Experts of a small language model.
Size: vocabulary 2048, 32.8M parameters.
Experts: a sigmoid router, a shared expert of 128 neurons.
Training: a variant of Muon for the experts, 410M tokens.
Below are experts of layer 8 (counted from 0) of a mixture-of-experts language model. Rows are named router (the router's row for the expert), up (a neuron's input weights, with its number) and show model dimensions 0-255. Each number is 50 + 10 x the weight over its row's rms, rounded and kept within 0 to 99.
After each expert's rows: "mostly gets" lists some tokens that are sent to it at least half of the time. This comes from a sample of Wikipedia text that the model never trained on.

# expert 12
router:43 37 57 38 54 37 52 40 55 55 47 60 55 48 67 50 57 39 54 49 47 70 41 59 42 50 53 54 40 30 59 67 42 57 56 60 57 49 50 69 50 49 48 46 45 49 38 33 66 44 57 40 44 54 40 38 62 55 32 37 72 59 51 63 45 47 56 43 58 62 62 48 50 59 60 50 53 42 30 70 42 42 47 48 50 46 44 39 59 71 34 48 27 53 56 48 42 62 29 47 49 48 51 62 59 40 53 48 54 55 61 62 44 64 50 55 31 52 57 62 34 56 31 40 54 41 44 49 72 42 49 60 38 59 42 47 31 61 55 52 63 53 46 68 37 61 45 51 68 44 31 33 35 33 36 45 55 63 38 66 54 44 49 58 31 61 38 50 36 68 53 70 52 65 53 56 48 37 51 50 48 52 58 55 39 52 44 47 29 33 36 44 57 42 44 58 31 50 19 65 44 63 36 57 62 35 52 44 55 64 48 52 53 47 51 56 63 58 62 44 56 50 41 47 54 64 35 48 46 52 51 51 42 42 51 51 61 60 48 50 57 57 52 44 45 56 49 58 60 58 49 42 72 39 58 52
up0:54 51 52 65 53 46 50 46 52 60 59 60 48 48 46 61 47 32 57 53 56 43 73 78 60 46 61 55 42 48 74 55 42 56 54 56 54 51 48 69 53 41 49 48 36 55 40 61 54 57 60 63 45 51 47 50 54 37 60 40 59 59 34 46 51 56 32 33 41 57 60 51 46 59 74 44 69 39 38 61 52 40 50 49 44 39 41 42 62 50 64 48 24 40 68 58 62 42 42 35 46 39 64 42 47 62 42 55 53 46 49 34 40 52 50 50 45 56 55 34 52 41 53 65 60 61 56 54 55 48 39 45 36 67 64 40 54 46 37 61 65 60 47 53 43 65 37 53 46 45 55 41 34 58 44 42 58 34 44 44 51 47 54 50 40 55 52 61 57 26 61 49 56 48 53 42 78 45 51 70 42 49 41 54 62 41 52 53 56 57 53 52 13 47 56 44 27 53 44 44 49 50 49 58 49 33 38 63 40 61 61 38 38 38 64 60 47 38 56 62 22 57 45 47 61 50 45 53 64 50 36 27 43 41 51 61 57 52 43 54 60 49 41 50 56 44 53 43 51 50 39 41 60 65 40 50
mostly gets: " won", " creat", " join", " located", " so", " announced"

# expert 13
router:57 54 69 53 55 47 55 47 38 41 37 68 42 55 58 53 50 45 54 46 40 65 45 31 42 72 64 56 34 60 50 48 37 53 61 80 32 40 56 68 67 55 43 49 55 43 32 46 39 51 59 47 28 34 60 38 59 62 70 44 66 51 36 41 41 35 64 57 51 57 56 54 43 51 37 45 55 42 58 61 44 30 43 51 53 65 50 38 49 40 47 52 51 22 57 45 50 42 41 44 50 53 51 63 57 72 27 67 58 57 46 50 58 57 36 47 35 56 45 50 44 59 36 49 49 34 50 56 69 41 26 55 55 48 40 60 51 44 40 48 58 34 39 47 38 55 55 51 55 59 45 49 54 38 44 49 64 60 50 71 43 60 41 48 47 69 51 59 49 66 43 46 50 52 48 59 40 48 59 50 38 56 64 55 43 51 47 55 35 37 40 34 50 39 28 54 46 57 37 66 47 36 48 59 37 54 57 52 57 44 45 52 63 47 58 62 53 62 55 50 53 51 60 49 61 63 56 59 37 51 44 35 57 50 53 46 52 58 44 51 42 43 66 48 52 78 57 55 43 67 45 51 57 40 51 41
up0:77 47 52 43 37 63 54 39 61 62 59 65 54 28 64 42 48 40 20 50 74 38 49 36 49 39 42 51 56 49 43 61 35 57 58 68 31 35 64 56 58 57 55 38 59 50 56 53 58 43 33 39 63 45 52 47 66 58 55 35 45 38 36 36 53 52 63 16 65 62 55 48 57 40 41 51 50 52 48 69 46 57 37 53 59 60 42 46 58 48 48 57 41 38 37 63 49 48 57 58 58 56 67 36 42 41 45 58 36 35 46 60 64 45 43 38 39 57 47 68 53 43 47 64 51 52 49 37 57 35 58 56 50 46 57 68 36 54 26 47 69 41 36 46 50 59 64 58 53 47 41 50 63 51 54 38 46 53 66 52 43 33 49 39 43 60 51 54 48 44 60 42 41 56 50 55 52 66 53 67 21 58 63 49 45 65 41 58 36 40 37 49 50 53 51 66 49 54 34 47 54 64 48 37 56 63 44 68 59 49 38 55 37 52 61 52 56 64 47 55 44 57 49 49 61 49 50 61 32 40 45 49 56 36 53 53 51 55 43 45 37 51 61 43 49 40 49 46 51 46 54 50 52 50 50 52
mostly gets: "JPL", "ville", " Smith", " Florida", "ford", " California"

# expert 15
router:69 59 51 54 48 44 38 57 29 49 49 40 49 33 48 59 52 54 53 50 51 37 34 51 54 39 61 48 48 45 62 48 53 60 55 50 73 34 47 69 69 28 43 39 54 52 48 41 58 41 52 48 40 53 47 49 47 53 69 46 54 60 47 45 28 51 50 66 49 51 60 40 55 66 67 37 49 46 42 56 45 48 37 55 59 61 45 50 47 59 46 74 70 43 40 66 54 54 45 49 47 39 64 53 68 52 46 50 54 45 38 59 35 71 40 54 35 42 56 58 42 48 41 38 25 38 48 38 47 32 39 51 45 56 37 45 46 71 54 07 42 46 36 54 42 39 74 57 56 40 43 60 55 49 59 57 41 53 37 58 44 68 41 52 41 49 62 61 52 64 38 49 53 57 47 53 28 65 63 55 47 52 50 45 40 56 40 54 51 34 62 51 53 45 53 57 51 42 52 55 51 56 38 53 52 53 69 49 57 57 38 54 56 44 53 57 56 51 52 38 69 47 36 51 49 60 50 47 40 70 49 53 59 35 39 27 50 63 36 47 49 41 52 50 53 57 52 69 57 58 63 52 66 54 37 56
up0:66 50 57 38 62 34 30 42 57 41 51 40 51 47 63 56 49 52 58 56 45 59 47 57 53 44 40 47 60 62 57 53 49 47 44 52 49 45 62 60 50 64 58 37 75 44 45 48 49 53 47 40 45 48 55 58 63 51 54 62 48 44 39 51 34 70 43 48 43 63 54 56 28 64 54 55 36 67 40 35 59 59 57 46 33 80 50 47 46 56 73 59 31 56 50 58 54 56 40 53 44 53 52 56 48 50 41 55 36 60 40 61 35 59 56 35 36 47 75 29 47 54 25 36 50 63 57 39 48 46 48 50 52 31 36 36 34 66 49 29 52 37 40 49 56 42 52 46 68 50 63 58 53 51 48 31 49 49 34 59 49 71 43 68 43 41 51 45 48 59 55 52 57 62 26 45 48 49 51 44 54 69 56 52 53 47 49 44 67 41 42 59 44 53 48 52 49 60 36 58 45 60 47 44 41 40 68 47 48 58 44 53 50 37 75 54 42 56 63 35 57 41 32 45 48 47 57 33 52 52 47 68 40 47 46 43 59 58 49 45 41 45 41 52 44 54 55 55 61 53 81 49 42 50 51 53
mostly gets: " a", "Species", " album", "JPL", " Location", " an"

# expert 28
router:52 60 48 42 46 60 34 49 45 46 43 51 41 45 51 55 37 56 55 58 62 51 49 71 44 55 58 59 50 41 42 44 49 50 51 67 74 35 53 47 59 33 39 49 48 30 29 57 46 36 58 44 57 56 51 48 52 52 66 28 57 53 49 46 33 42 60 50 35 51 54 58 48 66 61 48 54 34 42 66 56 37 39 67 54 51 60 39 79 59 43 61 40 38 42 70 47 34 47 47 41 38 51 50 61 55 49 58 41 60 47 32 52 52 51 51 44 48 60 66 39 34 55 46 40 42 57 49 62 51 47 57 59 73 33 60 55 59 44 35 64 47 44 51 30 29 62 53 63 44 40 30 54 38 47 63 55 61 45 56 30 61 49 69 40 42 52 60 48 69 41 52 56 63 52 51 28 64 47 60 47 59 45 49 55 64 54 74 52 46 50 63 52 42 38 50 57 64 69 59 55 49 53 56 41 54 58 54 49 74 54 34 39 47 46 40 64 58 56 45 53 37 43 42 51 59 41 40 36 47 36 49 31 52 63 45 50 49 43 61 61 52 62 47 49 58 39 57 47 49 42 35 53 33 43 53
up0:33 55 41 35 53 44 53 41 34 43 49 46 31 51 51 46 52 44 53 66 58 53 52 52 50 43 48 44 43 45 46 50 66 28 55 51 53 39 42 74 45 45 60 47 58 34 58 50 32 39 59 42 55 63 54 52 57 54 39 50 60 77 51 44 48 42 62 43 57 30 42 56 40 45 52 63 53 36 66 82 62 43 61 57 67 47 56 48 50 60 63 42 65 44 54 30 44 53 33 50 44 48 46 43 55 41 44 50 50 54 56 38 58 53 48 58 45 54 48 61 32 34 32 64 65 48 49 51 65 49 33 60 59 41 58 53 41 57 60 42 54 56 53 81 43 47 50 62 49 52 75 34 52 44 44 41 53 58 53 54 42 42 41 56 48 52 39 64 54 75 47 55 55 46 48 50 34 64 58 66 58 59 57 48 50 42 59 53 43 47 53 61 48 51 49 49 50 66 66 55 63 54 32 66 50 30 43 66 46 49 58 38 64 52 40 54 52 43 45 48 49 57 38 49 28 42 51 40 50 47 60 48 44 61 59 47 40 70 36 55 40 68 57 34 48 45 29 33 41 52 27 43 42 49 51 47
mostly gets: " engine", " design", " model", " world", " water", "front"

# expert 26
router:40 54 64 49 52 38 41 41 42 55 47 64 58 51 65 51 37 38 56 50 43 60 52 56 45 50 51 63 37 54 33 61 14 46 48 60 36 43 44 59 47 38 34 57 64 56 42 43 52 36 54 43 48 32 50 47 60 63 60 51 50 57 38 48 56 35 42 44 47 50 65 66 51 44 44 48 43 50 40 59 27 56 50 59 43 58 43 46 49 55 47 56 46 52 55 61 39 40 47 55 36 47 59 53 61 50 39 49 48 58 42 53 41 51 51 60 38 60 48 49 41 58 50 43 46 42 44 35 62 38 54 52 51 50 41 63 47 70 55 58 39 45 51 51 48 67 50 63 63 55 33 41 46 23 51 49 54 47 39 60 31 51 26 58 46 43 47 61 41 70 59 44 55 50 59 51 40 55 61 58 39 49 41 54 51 51 59 52 45 44 34 31 36 52 44 59 41 54 35 71 49 47 57 72 49 56 80 51 72 77 34 40 57 44 75 57 64 50 72 47 51 52 54 39 57 62 41 48 42 68 34 39 35 51 56 32 63 63 42 61 56 57 50 53 46 51 54 57 62 50 60 58 59 47 66 38
up0:56 40 66 44 51 34 46 45 46 55 47 49 59 47 38 55 44 40 70 73 47 64 55 44 39 57 28 52 39 45 44 61 51 40 61 63 52 44 43 53 40 56 63 50 59 58 60 42 56 51 57 46 63 39 50 45 63 44 27 49 34 55 42 57 53 72 34 49 55 57 49 54 39 56 36 65 39 49 40 49 41 48 58 45 48 46 67 62 32 56 47 50 33 46 44 54 37 64 65 62 47 38 55 46 53 57 70 58 45 55 59 41 44 59 54 44 45 49 49 35 58 39 46 41 37 32 53 26 31 42 44 52 54 45 41 73 51 51 39 55 56 61 53 51 55 41 52 30 67 59 40 42 47 45 46 42 74 53 51 52 45 64 46 66 34 46 39 46 61 57 51 63 41 75 68 48 51 70 39 50 56 74 51 30 56 61 62 49 49 45 60 44 43 57 45 32 55 37 44 45 28 47 50 57 54 48 52 48 59 81 70 44 50 59 41 51 57 49 62 54 54 46 39 48 45 50 49 53 62 45 30 42 51 47 53 40 43 50 42 51 57 43 41 32 63 36 51 52 60 50 52 42 48 67 58 45
mostly gets: " Martin", " 0", "ć", " Du", " de"

# expert 9
router:49 55 38 48 48 37 65 53 45 50 44 53 55 48 42 55 63 32 63 44 53 76 45 58 48 63 59 68 45 38 36 82 42 44 62 71 62 55 54 55 39 36 40 65 47 53 51 55 57 26 51 37 47 36 52 25 56 64 44 30 53 50 46 38 50 36 44 42 46 53 57 51 42 47 47 36 53 52 43 51 39 46 59 56 72 44 56 38 57 42 41 43 51 43 43 61 52 63 42 54 31 45 71 57 70 52 44 56 48 56 51 47 45 50 50 47 61 35 73 61 39 51 30 65 46 57 49 41 59 54 47 62 44 49 39 58 51 71 36 50 49 41 49 63 37 52 53 68 59 50 41 43 42 43 53 32 61 54 53 59 47 59 34 49 57 65 30 65 44 49 39 52 55 51 65 61 49 39 52 40 43 50 44 55 42 60 46 46 48 54 47 50 42 31 41 63 43 55 53 61 41 38 50 61 62 35 56 57 64 47 36 34 54 39 61 63 56 37 71 54 59 52 49 52 57 54 43 45 48 45 29 50 42 60 45 45 39 41 51 60 46 73 52 50 38 43 43 72 70 52 38 42 54 56 61 53
up0:40 39 26 48 36 50 55 42 55 50 48 58 36 45 53 46 60 39 43 58 39 46 33 46 55 63 46 42 65 40 51 55 37 51 51 57 76 35 49 38 60 39 44 55 42 49 56 78 58 65 50 31 43 67 53 42 41 50 59 39 60 64 65 46 54 55 65 43 50 57 32 56 47 57 51 41 53 49 59 47 54 47 55 60 37 57 41 47 69 52 49 54 77 23 39 64 42 56 54 43 58 49 53 48 57 55 48 59 54 52 42 29 52 51 37 37 42 46 35 52 36 54 50 53 44 51 57 59 50 59 43 48 57 46 52 58 36 56 64 39 50 54 39 54 31 54 54 53 44 59 70 54 58 74 66 59 47 56 69 54 43 67 44 51 61 79 27 65 55 74 56 44 46 54 37 59 38 47 53 71 48 47 59 55 60 44 59 50 51 54 52 35 63 36 50 49 56 48 44 53 57 50 61 51 33 42 59 62 47 53 31 50 45 34 50 33 46 49 37 48 59 27 41 49 54 62 39 48 36 49 61 51 34 60 66 52 42 66 50 56 45 46 56 46 51 47 52 50 35 41 43 42 43 52 60 43
mostly gets: "“", " \"", " −", " (", "-", "===="

# expert 23
router:38 52 54 49 56 38 53 48 45 43 28 72 40 49 42 64 44 42 51 48 48 44 57 38 45 66 53 58 49 52 26 50 37 38 51 55 39 40 69 63 66 51 39 47 64 50 43 48 49 53 65 41 44 44 43 23 59 63 73 39 58 70 38 52 39 46 61 35 52 54 67 57 52 46 43 41 48 37 42 68 43 44 50 68 45 69 50 40 51 45 46 51 44 43 50 58 56 51 41 36 37 42 53 60 53 63 44 45 62 59 59 56 46 45 53 39 37 40 48 50 41 64 45 34 64 27 58 42 69 50 51 56 45 68 33 69 46 45 38 62 58 37 40 71 31 57 59 68 52 52 39 54 58 47 40 53 60 62 41 43 37 52 53 51 47 53 45 69 51 60 47 44 35 67 45 52 35 47 53 54 47 42 51 56 41 59 53 61 52 42 51 38 37 36 42 68 46 61 50 68 45 47 41 57 30 62 64 51 57 56 44 41 63 40 44 57 56 55 51 49 46 51 56 37 58 53 46 55 42 64 49 29 53 49 48 31 62 61 54 69 47 54 64 44 51 61 54 50 50 62 32 54 67 37 46 52
up0:62 47 53 49 47 52 46 43 41 58 42 53 45 49 39 55 36 36 50 50 69 47 45 47 43 69 50 49 29 49 46 58 36 49 53 61 44 28 62 59 65 46 47 39 60 61 68 53 49 52 58 58 55 60 64 36 44 57 51 35 38 56 54 37 47 42 60 33 56 49 65 58 54 34 34 54 34 37 45 62 67 36 54 51 44 40 49 57 62 49 56 49 72 59 52 63 61 50 44 54 37 77 65 56 49 59 57 42 55 53 55 44 43 54 49 55 52 49 69 41 40 49 56 48 56 37 35 53 70 66 46 34 43 25 37 56 41 52 49 47 64 48 41 51 30 68 59 65 65 58 46 35 52 47 46 52 56 40 52 57 51 40 41 42 42 62 61 43 48 44 46 70 54 51 54 37 47 54 52 41 60 46 65 55 59 62 54 50 45 47 52 20 44 50 66 62 56 52 46 42 55 45 42 51 38 75 53 54 34 59 54 62 35 38 30 49 43 40 66 62 48 43 49 54 48 49 45 55 59 50 62 43 30 44 50 38 45 68 35 73 33 51 50 41 57 64 44 28 47 49 41 45 47 46 51 51
mostly gets: " Jack", "The", " James", " Frank", " David", " Tom"

# expert 29
router:50 32 41 51 46 46 58 44 50 60 74 54 60 47 71 45 76 34 57 59 25 51 42 63 57 56 49 48 56 45 62 62 55 60 60 54 62 46 39 56 73 44 48 71 50 43 36 34 61 38 46 43 47 46 41 62 54 57 40 47 50 55 45 47 40 44 51 63 53 63 47 52 45 72 54 49 69 49 34 53 40 49 47 49 69 60 51 45 53 55 33 50 48 41 57 61 44 60 42 55 43 41 63 41 47 59 50 56 63 59 58 48 47 57 28 47 41 48 62 56 59 45 42 55 33 52 34 51 56 33 42 49 52 71 57 53 34 57 55 43 48 50 50 57 48 36 39 59 61 55 49 56 45 38 44 51 61 56 38 62 36 48 57 68 41 49 41 64 37 59 43 64 64 59 48 55 47 45 56 65 38 61 51 71 38 57 58 33 35 43 43 58 41 43 33 50 34 49 42 50 43 42 22 59 58 24 44 55 60 55 34 33 39 47 55 53 66 41 53 55 44 44 39 45 57 62 41 50 43 64 45 68 53 36 38 34 53 57 39 59 65 62 57 36 41 54 48 62 65 48 51 39 48 47 44 45
up0:59 47 39 58 57 59 40 48 45 55 53 53 55 62 54 64 52 35 44 70 29 34 49 45 61 60 41 55 44 48 45 43 76 57 69 71 47 43 52 58 56 40 39 46 65 46 35 57 49 54 40 41 48 58 52 55 32 40 58 41 45 52 59 50 50 21 60 57 60 56 53 62 46 66 65 62 59 39 44 28 52 41 44 67 51 41 57 52 60 53 38 58 50 46 40 50 43 48 74 50 54 56 43 49 50 56 71 48 45 58 46 30 51 49 41 53 61 42 62 56 50 67 44 51 38 34 28 53 19 54 43 43 32 53 48 47 42 49 56 37 48 60 40 51 61 42 42 55 55 38 67 54 40 49 40 48 54 60 59 60 39 55 51 58 50 64 65 44 43 43 53 31 56 47 54 44 53 43 52 52 40 49 61 65 61 52 46 52 55 37 50 56 23 38 30 45 25 40 40 48 64 42 37 54 42 36 49 63 42 51 39 38 51 51 53 52 47 56 50 52 57 64 55 56 62 59 68 60 38 58 38 64 62 41 37 57 61 51 65 69 44 63 42 44 58 57 53 58 43 51 45 58 68 41 46 44
mostly gets: " inter", " h", " se", " Pri", "vol", " pre"

# expert 22
router:85 71 50 61 55 45 61 49 25 42 39 44 37 48 50 53 56 26 56 48 56 61 40 43 39 57 37 52 49 68 49 60 37 59 69 36 33 48 61 57 58 38 34 45 73 56 51 36 49 52 46 39 54 37 64 60 50 58 73 42 59 47 56 43 39 37 53 53 49 61 59 48 51 53 58 55 47 42 46 52 45 48 45 62 52 41 56 44 55 50 52 46 49 37 46 61 44 52 38 50 40 46 63 58 48 75 42 47 50 54 62 50 56 51 66 46 51 37 51 39 31 68 49 46 41 37 53 50 51 24 41 62 51 44 49 49 40 56 31 55 43 39 43 45 44 57 63 39 57 63 48 46 49 40 48 28 53 47 50 53 35 59 42 45 42 56 44 60 54 52 34 68 51 46 67 53 51 31 47 59 48 46 58 45 45 54 53 48 46 40 50 43 56 36 55 47 60 58 43 80 37 45 56 56 20 44 55 59 50 80 27 52 63 51 61 53 59 43 60 42 69 52 44 53 50 60 51 51 52 65 35 39 35 51 45 35 51 56 46 54 61 63 53 48 42 48 54 53 61 67 44 37 53 50 47 53
up0:53 50 53 43 56 52 32 56 50 43 38 34 28 64 56 52 76 43 48 52 39 48 36 43 58 76 37 45 32 33 50 45 47 52 61 43 39 30 46 51 55 44 45 36 44 49 55 52 53 37 46 48 64 53 41 59 48 49 71 52 47 35 62 61 36 42 57 48 48 45 43 33 44 69 64 64 43 37 51 60 59 43 59 55 63 36 65 62 59 66 61 36 59 52 52 45 49 46 40 64 53 46 53 54 67 52 50 67 54 51 42 57 55 45 51 47 56 39 50 69 37 53 43 68 59 62 45 63 41 52 51 52 52 50 53 44 54 54 42 39 46 41 42 61 60 55 64 50 55 44 28 47 35 47 64 46 57 51 56 37 37 37 45 60 33 74 56 57 41 37 63 61 55 61 70 35 63 61 51 51 49 44 56 62 48 36 70 59 58 55 40 36 50 43 47 34 49 49 34 34 52 56 50 47 31 33 48 54 56 64 49 48 61 49 54 28 54 35 57 46 48 41 37 48 52 42 51 39 36 47 63 48 56 51 47 41 48 68 54 49 58 64 54 49 44 59 61 62 58 47 47 32 49 63 65 27
mostly gets: " 2025", " 26", " $", " 2006", " 2018", " 25"

# expert 14
router:52 80 52 61 50 42 54 57 39 40 45 51 40 44 50 55 53 40 56 47 57 65 54 52 40 57 48 54 37 60 53 58 38 48 76 46 37 42 57 53 64 46 38 40 79 45 54 39 47 48 63 43 57 41 52 57 55 67 77 50 68 60 48 41 44 30 54 67 53 69 55 33 52 57 47 46 50 35 54 57 43 47 52 59 58 41 43 51 48 54 57 64 44 45 35 54 62 54 36 35 39 42 64 61 45 61 38 46 62 51 62 45 52 42 64 45 33 39 60 43 37 64 55 26 63 28 67 34 55 29 50 58 40 53 52 50 41 40 32 61 54 39 43 63 43 44 61 56 57 56 47 50 40 43 53 35 52 69 42 47 36 49 41 51 40 46 42 52 56 53 47 52 51 45 61 45 43 38 51 63 57 36 58 58 44 64 39 38 56 42 53 46 46 37 57 56 65 61 53 73 28 46 49 57 21 71 63 42 55 66 38 39 57 38 55 51 53 45 53 51 53 68 40 49 58 56 45 36 48 60 44 40 41 39 49 36 45 53 48 51 48 45 54 55 34 56 62 53 54 46 42 42 52 39 54 50
up0:53 58 39 52 57 53 48 35 39 48 52 68 38 37 60 61 61 51 67 34 57 47 41 67 36 38 50 65 52 62 54 43 68 50 69 49 56 42 46 48 53 62 48 48 35 31 51 53 49 53 55 58 83 41 60 37 63 48 49 41 59 57 36 39 42 61 52 58 55 62 37 40 48 64 42 39 59 37 42 67 58 25 65 47 40 38 49 37 55 43 64 68 56 40 52 49 56 51 47 30 49 46 50 56 48 50 28 43 57 54 51 40 44 45 70 63 51 43 53 59 47 73 60 36 46 41 49 72 58 40 67 52 45 36 55 57 49 60 40 63 57 49 50 67 42 68 56 45 57 54 42 48 46 51 47 55 37 58 60 50 35 48 40 48 53 44 38 65 57 47 43 71 46 39 52 41 60 49 46 54 54 56 47 56 50 48 47 40 37 40 41 32 59 54 54 44 63 58 52 59 61 47 34 75 56 43 50 35 58 57 30 39 59 55 66 39 61 36 68 51 47 55 41 53 60 45 46 41 55 47 43 51 39 45 23 55 42 50 50 59 49 45 37 56 57 55 44 37 50 53 46 43 41 45 35 70
mostly gets: "ş", "ň", " Ku", " Smith", "ō", "ο"

# expert 18
router:62 47 63 39 61 59 24 59 42 54 31 75 39 37 61 51 50 56 59 36 51 48 54 76 66 56 48 44 43 50 55 46 46 40 60 64 61 41 62 59 51 42 43 53 63 42 42 48 48 33 45 17 61 50 49 62 61 51 49 32 59 57 56 40 39 49 49 50 51 55 55 41 58 55 70 31 54 33 37 61 47 46 54 54 47 59 61 49 75 60 51 54 42 53 41 64 51 62 33 42 50 54 47 48 43 57 47 40 37 65 56 22 42 47 38 49 35 46 63 40 44 43 52 31 29 45 47 43 65 49 48 53 28 41 41 50 48 59 44 43 50 47 43 69 41 60 50 45 62 52 42 30 41 35 41 47 60 49 43 46 39 53 51 64 40 45 46 65 46 57 56 53 57 58 53 56 44 48 56 60 56 63 69 56 51 57 41 63 32 49 47 56 51 46 61 48 55 40 44 58 41 64 45 63 63 51 50 51 74 70 57 40 28 42 58 41 67 48 64 38 55 62 46 48 59 48 39 51 42 58 38 41 48 43 47 43 53 37 47 64 66 45 47 45 37 57 50 63 52 70 49 53 53 47 58 48
up0:57 45 60 66 59 43 46 44 46 57 50 52 46 37 48 51 65 51 56 62 59 55 53 63 50 52 58 65 52 44 72 56 50 46 45 29 41 61 56 62 47 69 36 61 51 31 32 55 43 35 37 42 43 51 58 44 69 56 38 57 44 51 50 60 38 60 57 35 44 41 48 42 47 57 51 60 47 50 42 52 47 38 63 62 62 35 54 52 44 42 45 52 39 45 52 73 54 53 54 56 57 56 49 57 47 51 66 33 37 45 58 44 40 47 33 55 23 49 61 58 54 50 57 44 54 37 36 45 58 58 23 42 37 40 65 44 44 55 44 54 54 46 51 78 54 61 58 66 61 41 53 58 58 23 51 53 50 57 36 55 56 39 52 60 49 46 34 35 53 56 37 38 37 57 43 47 51 39 68 48 58 65 56 39 43 53 37 57 57 43 57 46 47 45 40 63 75 50 49 53 36 29 53 60 75 54 45 54 51 58 63 31 45 49 53 51 48 57 67 44 44 65 56 50 40 37 61 37 29 50 53 52 46 39 63 49 42 50 62 41 57 53 55 30 58 46 68 56 56 48 61 40 41 35 38 38
mostly gets: " take", " took", " moved", " claim", " order", " start"

# expert 0
router:64 51 45 50 56 32 44 43 36 57 59 51 56 46 58 52 68 45 63 44 31 52 42 44 51 59 63 60 39 42 54 63 47 63 48 60 69 37 42 55 45 36 27 52 46 39 47 50 47 48 51 54 36 45 39 45 50 73 60 46 48 68 40 40 45 51 60 50 57 64 61 50 51 72 38 55 59 38 34 42 41 56 53 69 79 58 41 47 47 56 46 43 66 38 36 56 45 49 50 54 31 38 59 55 62 62 37 69 54 49 52 39 37 54 45 51 43 35 58 68 50 57 52 57 43 26 41 42 56 38 30 74 51 53 48 57 42 56 49 39 42 54 37 56 45 47 59 53 60 34 47 60 43 52 50 46 48 40 55 53 30 66 42 43 47 56 42 61 50 61 33 50 50 49 63 57 47 53 47 46 39 40 71 54 46 62 44 55 54 32 44 42 42 53 51 51 41 58 43 56 63 50 59 58 64 43 57 54 60 63 32 38 50 42 63 59 68 62 45 48 54 46 63 39 58 61 38 37 40 62 42 47 48 27 40 46 52 59 48 42 50 60 39 55 50 63 36 75 71 58 30 51 54 45 52 57
up0:70 47 63 71 41 56 50 57 56 35 58 58 65 45 65 46 52 37 58 45 48 62 57 46 41 41 49 75 35 54 48 54 57 37 47 46 51 58 35 51 67 56 42 45 46 45 37 44 54 44 54 41 35 40 41 54 52 69 67 49 53 46 35 38 59 52 64 57 41 45 44 56 34 54 69 36 48 51 36 57 52 45 60 51 60 51 41 50 42 36 67 34 62 45 53 41 55 40 40 56 45 52 62 52 57 58 38 60 41 55 48 62 55 39 44 50 44 59 45 50 48 59 53 27 32 36 36 54 33 49 39 52 57 39 59 33 53 48 76 67 57 37 57 32 54 46 47 40 42 38 41 35 59 69 65 49 54 58 72 59 46 51 49 63 49 50 63 68 35 32 51 47 49 51 59 45 44 27 45 36 37 58 45 55 47 61 36 40 58 64 54 48 38 73 45 53 52 36 27 60 55 51 44 58 46 66 44 46 55 43 56 54 47 52 64 33 50 53 57 49 56 29 67 64 46 56 53 44 58 57 49 41 54 50 37 39 45 63 42 57 40 63 44 34 50 58 36 48 63 51 56 60 44 58 48 64
mostly gets: " various", " three", " four", " different", " five", " six"

# expert 16
router:45 40 29 41 60 42 57 52 48 55 66 71 42 65 61 53 69 42 54 52 26 56 49 53 68 56 47 62 53 32 47 64 53 45 68 51 60 49 45 66 57 42 53 63 56 42 54 36 55 44 68 45 44 43 52 42 38 56 42 54 62 59 58 58 44 45 56 61 53 50 58 54 49 75 70 41 59 43 48 51 47 44 48 70 54 47 50 49 68 61 37 40 41 39 46 53 40 45 43 59 48 47 61 42 49 58 44 61 47 60 51 43 37 50 43 38 42 42 50 65 44 56 31 40 33 44 42 29 51 40 40 57 41 68 48 42 42 37 46 43 50 54 45 68 36 45 57 57 53 31 37 48 43 45 50 60 66 60 45 64 47 68 52 53 55 54 47 54 42 54 49 43 53 70 65 48 38 50 58 63 38 55 51 55 33 58 52 44 58 57 34 57 23 38 42 61 28 62 32 57 58 39 45 54 44 23 53 62 56 51 37 43 45 47 55 54 63 46 67 33 39 28 50 50 60 47 47 46 53 46 50 60 50 39 34 41 48 61 52 62 61 63 52 49 58 41 38 43 61 54 35 42 63 46 55 69
up0:48 55 43 40 56 48 53 40 40 53 49 53 63 36 45 53 58 44 46 57 53 55 44 51 55 55 42 49 43 54 52 47 59 57 57 50 52 35 68 48 52 61 52 51 59 46 46 47 59 42 59 31 68 57 38 43 37 46 44 67 53 59 41 44 58 44 61 64 54 60 52 49 52 63 48 49 53 51 63 47 31 52 46 61 53 43 51 66 68 48 55 65 49 33 44 30 57 50 52 50 41 65 81 62 53 37 59 60 46 46 58 68 58 48 47 44 52 57 61 70 37 53 41 34 38 41 54 33 23 52 44 64 64 68 36 44 35 54 50 46 62 74 73 57 58 52 55 39 41 46 57 46 55 58 30 45 65 70 51 62 68 63 58 54 48 48 46 57 54 56 26 27 56 44 62 40 49 59 51 37 41 41 55 43 44 44 36 44 45 36 36 48 59 40 58 67 58 42 34 41 41 45 57 45 51 44 44 35 53 45 29 36 41 44 67 48 53 48 33 39 38 41 50 56 52 51 64 60 43 35 65 46 33 32 42 49 60 49 67 55 35 47 56 44 45 49 47 58 56 61 42 50 64 43 38 47
mostly gets: " ch", " b", " d", " wh", " ma", " end"